config = dict(
    balance_bias=False,
    n_head=8,
    n_kv_head=1,
    head_dim=96,
    norm_eps=1e-05,
    rope_fraction=1.0,
    beta1=0.95,
    warmup_steps=200,
    seq_len=512,
    train_tokens=494100000,
)
Below are experts of layer 2 (counted from 0) of a mixture-of-experts language model. Rows are named router (the router's row for the expert), down (a neuron's output weights, with its number) and show model dimensions 576-767. Each number is 50 + 15 x the weight over its row's rms, rounded and kept within 0 to 99.
After each expert's rows: a language model's description of what the expert responds to. This comes from a sample of Wikipedia text that the model never trained on.

# expert 4
router:51 43 59 46 29 61 40 69 53 46 63 46 65 34 48 38 39 51 36 75 31 33 65 52 25 30 55 53 63 60 41 72 54 47 58 62 55 59 60 56 54 28 44 38 67 37 34 16 43 35 48 40 58 17 57 44 62 41 31 70 71 06 41 27 51 71 44 54 66 49 42 54 23 40 65 66 44 56 36 38 36 59 40 46 31 25 16 56 32 53 60 32 42 71 39 42 62 51 59 79 65 78 58 59 52 67 24 66 32 65 47 60 28 47 54 48 55 45 18 44 56 52 42 34 55 67 61 79 46 40 54 36 40 52 60 35 82 69 42 69 51 61 52 48 46 48 61 53 54 51 68 35 32 69 68 75 37 53 68 32 55 34 31 66 69 20 65 59 29 51 79 82 51 74 51 46 71 42 17 31 63 51 42 18 47 48 47 65 09 38 39 28
down0:76 40 33 60 68 38 34 49 35 43 76 50 62 49 47 46 44 19 57 56 75 43 56 61 31 36 61 29 40 50 52 55 72 43 39 49 23 53 40 41 30 55 60 71 59 48 34 45 35 47 69 44 52 47 45 79 25 38 24 57 62 74 70 55 52 71 38 47 39 61 24 40 59 40 57 60 48 65 38 40 42 45 54 48 34 41 42 59 38 49 63 56 56 58 47 40 77 54 66 54 64 68 43 52 37 26 38 43 50 61 55 56 29 04 45 52 67 41 70 67 70 32 69 55 43 42 40 47 49 62 67 78 61 42 22 40 99 30 42 69 57 53 46 51 52 59 28 65 51 64 38 52 36 83 72 36 31 27 77 66 50 86 93 55 61 56 42 43 56 15 51 48 63 19 71 43 35 60 41 24 46 34 44 46 65 69 62 63 45 66 71 55
Description: Auxiliaries and main verbs right after a subject or clause opener in biographies, such as was, is, has been, he joined, which was.

# expert 27
router:75 67 63 64 51 40 46 51 82 56 62 73 19 57 50 81 52 45 39 49 54 63 45 43 76 67 42 27 45 50 68 64 41 61 65 41 64 50 61 75 22 77 33 47 65 71 61 69 55 54 33 61 30 63 59 38 49 71 29 49 43 72 46 63 52 45 70 42 36 63 26 23 48 78 49 69 52 75 57 32 44 49 64 60 39 69 85 43 70 74 42 80 42 46 40 49 41 62 55 45 31 42 63 55 32 59 55 48 63 43 50 45 69 50 25 44 69 46 59 39 54 31 30 66 62 61 73 50 46 39 54 49 37 64 32 41 38 53 38 55 51 25 48 48 47 40 44 56 63 23 47 56 57 33 52 56 69 36 53 48 35 50 40 46 72 62 11 15 40 45 35 29 69 53 61 70 41 29 50 55 62 68 68 38 62 56 55 35 60 55 64 50
down0:77 38 28 63 61 60 29 66 49 55 44 53 43 46 71 40 39 58 35 37 72 54 34 26 60 49 40 38 49 34 21 33 41 59 64 38 58 50 81 44 40 40 27 61 60 10 47 37 67 39 41 87 28 43 56 54 48 51 35 36 54 80 77 36 78 71 53 63 73 41 50 48 52 79 92 70 51 46 53 50 47 46 61 29 57 43 24 47 51 57 47 61 26 30 65 60 85 28 59 52 40 28 74 66 58 36 58 72 45 38 45 50 54 50 51 48 29 73 65 41 24 52 54 43 64 28 41 54 52 32 60 42 26 35 49 41 32 02 59 60 56 47 47 33 39 48 65 68 52 48 59 46 44 75 62 54 53 58 36 58 38 33 36 39 55 82 41 44 39 47 51 72 22 63 48 44 72 68 44 46 68 44 57 49 70 33 45 24 31 63 51 41
Description: Table pipes, line breaks, commas, dashes and digit groups in long numbers, coordinates, scores and ISBNs, such as 4,049 or 0–4.

# expert 7
router:69 59 64 63 44 14 39 44 63 67 58 64 22 58 43 63 58 43 43 36 58 56 50 35 69 61 53 39 53 59 67 46 37 56 60 44 63 55 75 77 25 77 33 49 60 73 55 63 56 50 37 54 30 57 63 49 40 78 26 65 41 57 45 75 57 28 73 37 43 42 41 21 51 69 56 68 67 59 50 40 64 46 67 53 30 77 69 25 77 67 43 82 41 48 44 41 57 64 53 49 28 29 62 53 28 67 49 50 60 36 42 46 67 51 24 39 64 52 48 32 56 26 41 56 63 50 68 62 63 52 41 51 46 51 51 44 25 57 43 60 43 38 40 42 39 31 37 58 68 19 44 78 49 18 61 56 79 52 43 47 29 46 32 48 76 63 14 23 53 42 35 34 70 52 48 61 44 33 54 67 70 59 48 38 40 60 66 34 52 63 55 62
down0:37 59 68 53 48 49 57 44 59 42 51 57 73 38 74 61 62 46 45 56 60 57 60 71 83 68 71 46 50 64 38 61 33 42 61 51 65 42 67 28 40 81 40 46 53 63 59 43 47 39 24 53 56 75 39 60 37 60 38 32 58 70 77 41 57 24 82 01 30 54 49 52 32 50 48 69 51 61 57 50 53 40 82 57 26 42 48 55 71 69 96 51 56 76 60 47 76 41 48 17 44 31 37 88 48 66 65 53 22 41 38 45 31 69 77 57 36 63 28 59 51 24 59 30 49 51 69 57 54 43 51 40 49 54 55 54 45 52 50 41 27 63 47 43 52 66 33 77 53 64 39 54 40 66 29 56 53 52 62 62 64 38 38 46 40 27 51 34 77 27 41 80 34 40 62 65 51 58 27 52 68 11 46 44 43 42 17 48 55 73 57 90
Description: Digits, dates, percentages and pipe cells in tables and census text, plus census phrases like "The average household" and "% were married".

# expert 10
router:64 36 73 27 47 31 65 43 67 73 62 39 54 54 58 61 48 51 65 79 52 18 47 72 45 38 35 46 59 44 50 60 72 67 39 66 29 58 65 58 51 73 59 50 34 68 46 60 74 42 64 28 37 51 73 45 71 48 70 26 68 22 71 66 53 68 61 55 67 64 28 73 58 51 23 72 74 48 71 62 60 54 33 53 47 55 30 65 28 28 22 36 46 66 81 60 65 46 62 61 65 33 58 75 53 41 63 38 44 56 27 60 29 35 27 56 61 37 68 61 50 67 69 10 65 53 24 54 20 60 43 38 44 21 67 36 47 59 64 27 34 59 59 56 69 46 50 44 33 55 41 39 57 72 61 63 79 78 61 29 37 56 63 69 17 51 61 51 43 44 96 64 54 54 61 69 62 46 62 54 59 73 43 57 30 70 42 35 48 40 53 43
down0:74 56 59 62 51 38 35 36 66 22 51 45 44 33 37 25 27 35 22 46 31 46 36 42 43 47 62 61 68 46 55 74 53 82 48 25 60 54 51 60 32 45 50 55 62 73 68 90 54 65 58 73 41 18 61 57 41 50 37 25 72 44 71 59 83 60 39 57 44 38 61 43 29 39 60 60 49 50 75 59 35 53 46 59 70 67 61 65 35 26 42 65 42 82 29 46 38 31 52 70 45 70 40 54 36 27 50 50 67 62 52 27 52 41 49 37 42 52 62 77 55 24 37 57 41 40 52 69 44 45 66 55 69 81 55 48 73 33 26 29 48 27 63 29 40 29 93 51 29 37 54 59 58 39 52 52 21 45 47 66 27 30 68 51 48 56 52 48 45 60 69 31 74 47 47 31 44 35 49 72 55 56 44 38 42 52 56 52 57 30 47 71
Description: Verb-ending pieces like -ated, -ized, -ied, -ulate, and relational prepositions such as with, with a, between, of a, over.

# expert 6
router:67 77 54 48 38 32 40 43 69 33 75 50 57 39 52 71 56 62 72 25 72 53 51 52 83 84 54 26 39 70 84 41 76 42 45 44 53 39 35 74 27 87 47 45 62 43 62 43 56 34 30 50 34 47 70 48 57 61 22 65 59 58 37 59 43 26 66 24 29 50 49 38 55 60 67 60 64 63 59 37 40 44 52 67 25 82 69 51 70 39 45 73 59 43 39 35 41 61 56 46 48 51 79 57 29 72 63 56 35 51 35 43 36 40 41 18 51 61 55 34 50 51 16 53 40 40 62 41 40 38 67 60 63 52 35 39 63 59 37 50 57 44 48 52 57 33 43 56 57 24 54 62 47 38 69 42 46 44 69 38 37 27 56 55 82 72 22 46 41 50 34 43 51 51 57 69 46 45 36 49 62 66 42 54 75 72 49 38 46 52 69 26
down0:78 42 63 72 38 56 36 54 40 66 66 44 26 40 33 55 47 60 35 29 52 60 42 63 50 23 32 57 09 47 33 46 46 56 71 80 46 66 41 49 76 51 49 40 44 51 50 27 40 61 46 39 35 72 36 51 50 36 71 53 44 69 35 51 46 14 58 39 23 68 50 50 41 52 46 51 44 53 75 33 45 43 49 56 49 73 33 56 41 58 50 35 49 07 52 43 21 37 55 60 36 37 68 54 66 59 25 32 50 17 37 54 32 49 37 25 49 37 55 74 67 53 40 55 53 44 37 60 43 45 60 51 59 48 71 65 51 76 68 55 33 42 44 47 41 09 56 55 49 69 58 65 47 81 23 63 65 26 34 49 69 60 34 27 57 80 55 63 36 36 75 37 72 54 57 42 53 28 43 46 62 47 55 61 64 33 90 30 65 51 37 54
Description: Opening pieces of lowercase words split by the tokenizer, plus hyphens, slashes and blanks, such as am-nesia, am-ber, l-ents, w-orry.

# expert 14
router:72 25 36 21 39 84 76 66 56 42 46 38 59 59 31 53 46 44 65 54 33 52 69 54 43 77 47 58 69 54 41 50 62 32 49 58 51 32 46 47 37 57 56 43 52 33 61 63 18 70 63 61 42 30 36 57 67 50 29 59 85 36 52 47 44 54 50 57 58 57 35 40 25 20 68 69 25 67 36 42 42 71 44 29 60 31 27 86 52 36 46 41 28 70 41 45 43 35 58 63 58 66 33 55 38 55 20 63 34 52 48 51 48 41 17 42 33 64 63 49 63 77 54 41 58 52 31 66 63 48 49 52 58 36 64 56 70 55 53 63 37 67 74 55 46 46 51 74 41 46 56 34 24 74 78 52 53 48 54 26 48 18 63 83 70 26 53 55 56 59 55 53 45 66 51 42 68 30 55 25 30 55 46 42 22 55 32 86 35 33 27 56
down0:24 44 74 69 56 53 40 41 46 39 53 41 48 50 47 70 45 43 30 37 68 68 63 44 34 60 52 54 23 46 67 54 63 20 44 32 49 41 18 50 67 20 36 43 53 55 30 37 35 61 31 88 31 63 47 52 52 14 63 47 45 70 35 55 48 50 66 62 65 55 76 41 57 45 53 22 42 46 27 82 87 61 21 37 41 34 60 41 58 57 43 40 74 59 45 39 55 55 45 83 41 62 23 53 46 71 63 65 44 54 67 68 47 33 32 53 49 56 52 69 41 59 95 68 49 43 25 11 49 41 37 37 60 66 56 58 51 62 25 63 66 55 49 50 52 85 38 36 51 53 37 69 56 65 47 74 30 54 51 42 51 54 53 56 99 62 55 45 48 30 75 93 44 50 69 09 37 60 60 51 19 38 30 50 67 74 45 62 46 46 62 37
Description: Participles and adjectives after was/is/were in narrative prose, such as due, released, built, announced, new, popular, used.

# expert 26
router:36 64 49 74 26 48 48 52 51 26 52 80 43 39 27 53 62 22 45 48 73 65 42 35 66 33 42 54 40 36 72 40 31 46 44 27 48 56 44 38 44 52 52 47 49 55 29 51 55 15 75 69 30 60 46 24 52 43 23 34 39 58 68 55 53 23 63 48 15 46 34 30 27 75 77 47 44 85 39 53 52 40 57 45 41 64 59 40 87 61 72 84 46 44 35 58 36 34 57 52 45 49 64 41 38 52 39 49 75 22 43 54 36 39 28 61 49 53 51 43 56 23 19 70 50 63 66 56 58 69 33 67 50 66 31 41 42 38 51 57 59 55 42 29 34 38 62 71 57 46 24 69 46 52 51 35 61 44 58 57 47 63 43 40 71 79 49 54 51 35 39 23 54 26 33 69 28 34 49 71 47 58 75 69 59 67 47 30 38 71 40 64
down0:54 42 69 62 53 37 66 52 71 43 71 58 46 50 48 31 57 77 51 29 51 23 57 28 41 51 74 51 48 56 46 86 38 41 62 27 64 53 46 40 86 66 46 53 62 60 50 58 33 54 65 56 62 70 66 77 48 44 59 78 23 56 17 36 55 60 67 56 38 70 69 20 68 56 41 67 66 41 51 63 71 56 37 65 53 45 57 40 57 63 38 33 81 74 56 47 35 77 31 50 44 65 48 56 38 49 52 84 53 53 33 62 73 47 59 68 51 51 46 19 59 43 48 25 59 81 45 41 38 53 48 73 63 45 48 53 36 72 65 36 27 49 21 39 62 11 63 69 45 48 56 52 49 40 68 64 55 65 78 47 51 60 43 50 42 44 29 56 63 42 60 72 62 71 52 59 30 60 56 38 48 30 60 45 28 37 49 29 66 54 56 39
Description: Zero-padded digit groups in IDs, accessions and years, such as 001, 021, 000, and cell-separating pipes in data tables.

# expert 1
router:53 28 44 62 69 58 60 87 37 60 74 50 69 21 45 37 32 61 62 36 53 44 53 46 34 58 47 58 67 57 56 74 20 65 27 38 73 55 69 39 44 44 77 20 40 19 66 51 63 63 38 28 70 57 53 46 51 38 40 47 39 47 44 66 67 53 59 47 52 39 37 80 79 39 42 26 48 48 53 49 59 69 49 46 60 65 43 52 40 60 53 76 71 56 65 57 69 21 44 42 66 43 42 37 72 64 49 32 41 50 53 23 55 49 44 49 36 67 55 47 73 65 70 58 42 50 58 37 66 59 67 66 59 50 34 65 78 32 51 51 56 23 27 57 68 48 73 69 70 46 55 61 68 53 60 25 38 69 30 33 59 23 64 44 33 62 61 48 66 59 66 52 36 44 51 33 75 37 64 41 64 52 43 73 41 54 51 55 33 27 56 54
down0:59 44 31 57 60 58 34 67 50 39 62 53 49 45 79 56 43 47 47 69 56 53 28 68 52 70 61 65 44 56 68 75 50 62 43 65 36 30 57 51 50 34 49 32 51 80 32 66 66 49 44 58 44 58 95 51 57 64 37 53 30 55 46 88 49 29 52 47 58 35 42 52 64 45 47 41 50 25 42 55 48 43 68 50 66 37 47 42 60 65 45 37 52 51 45 65 64 57 60 43 54 38 32 45 65 43 54 47 39 50 56 56 60 72 61 60 44 42 44 64 30 63 55 70 48 64 57 50 44 12 55 34 70 61 28 53 46 08 22 47 43 83 42 73 43 89 37 28 52 54 61 58 54 30 51 75 53 33 27 57 19 50 52 18 62 50 58 38 78 71 52 59 44 46 43 56 40 62 59 71 45 43 26 52 58 57 46 45 40 67 40 49
Description: Second and later pieces of common English words split after a short onset, such as st-ance, ch-ances, t-abled, Ch-rist.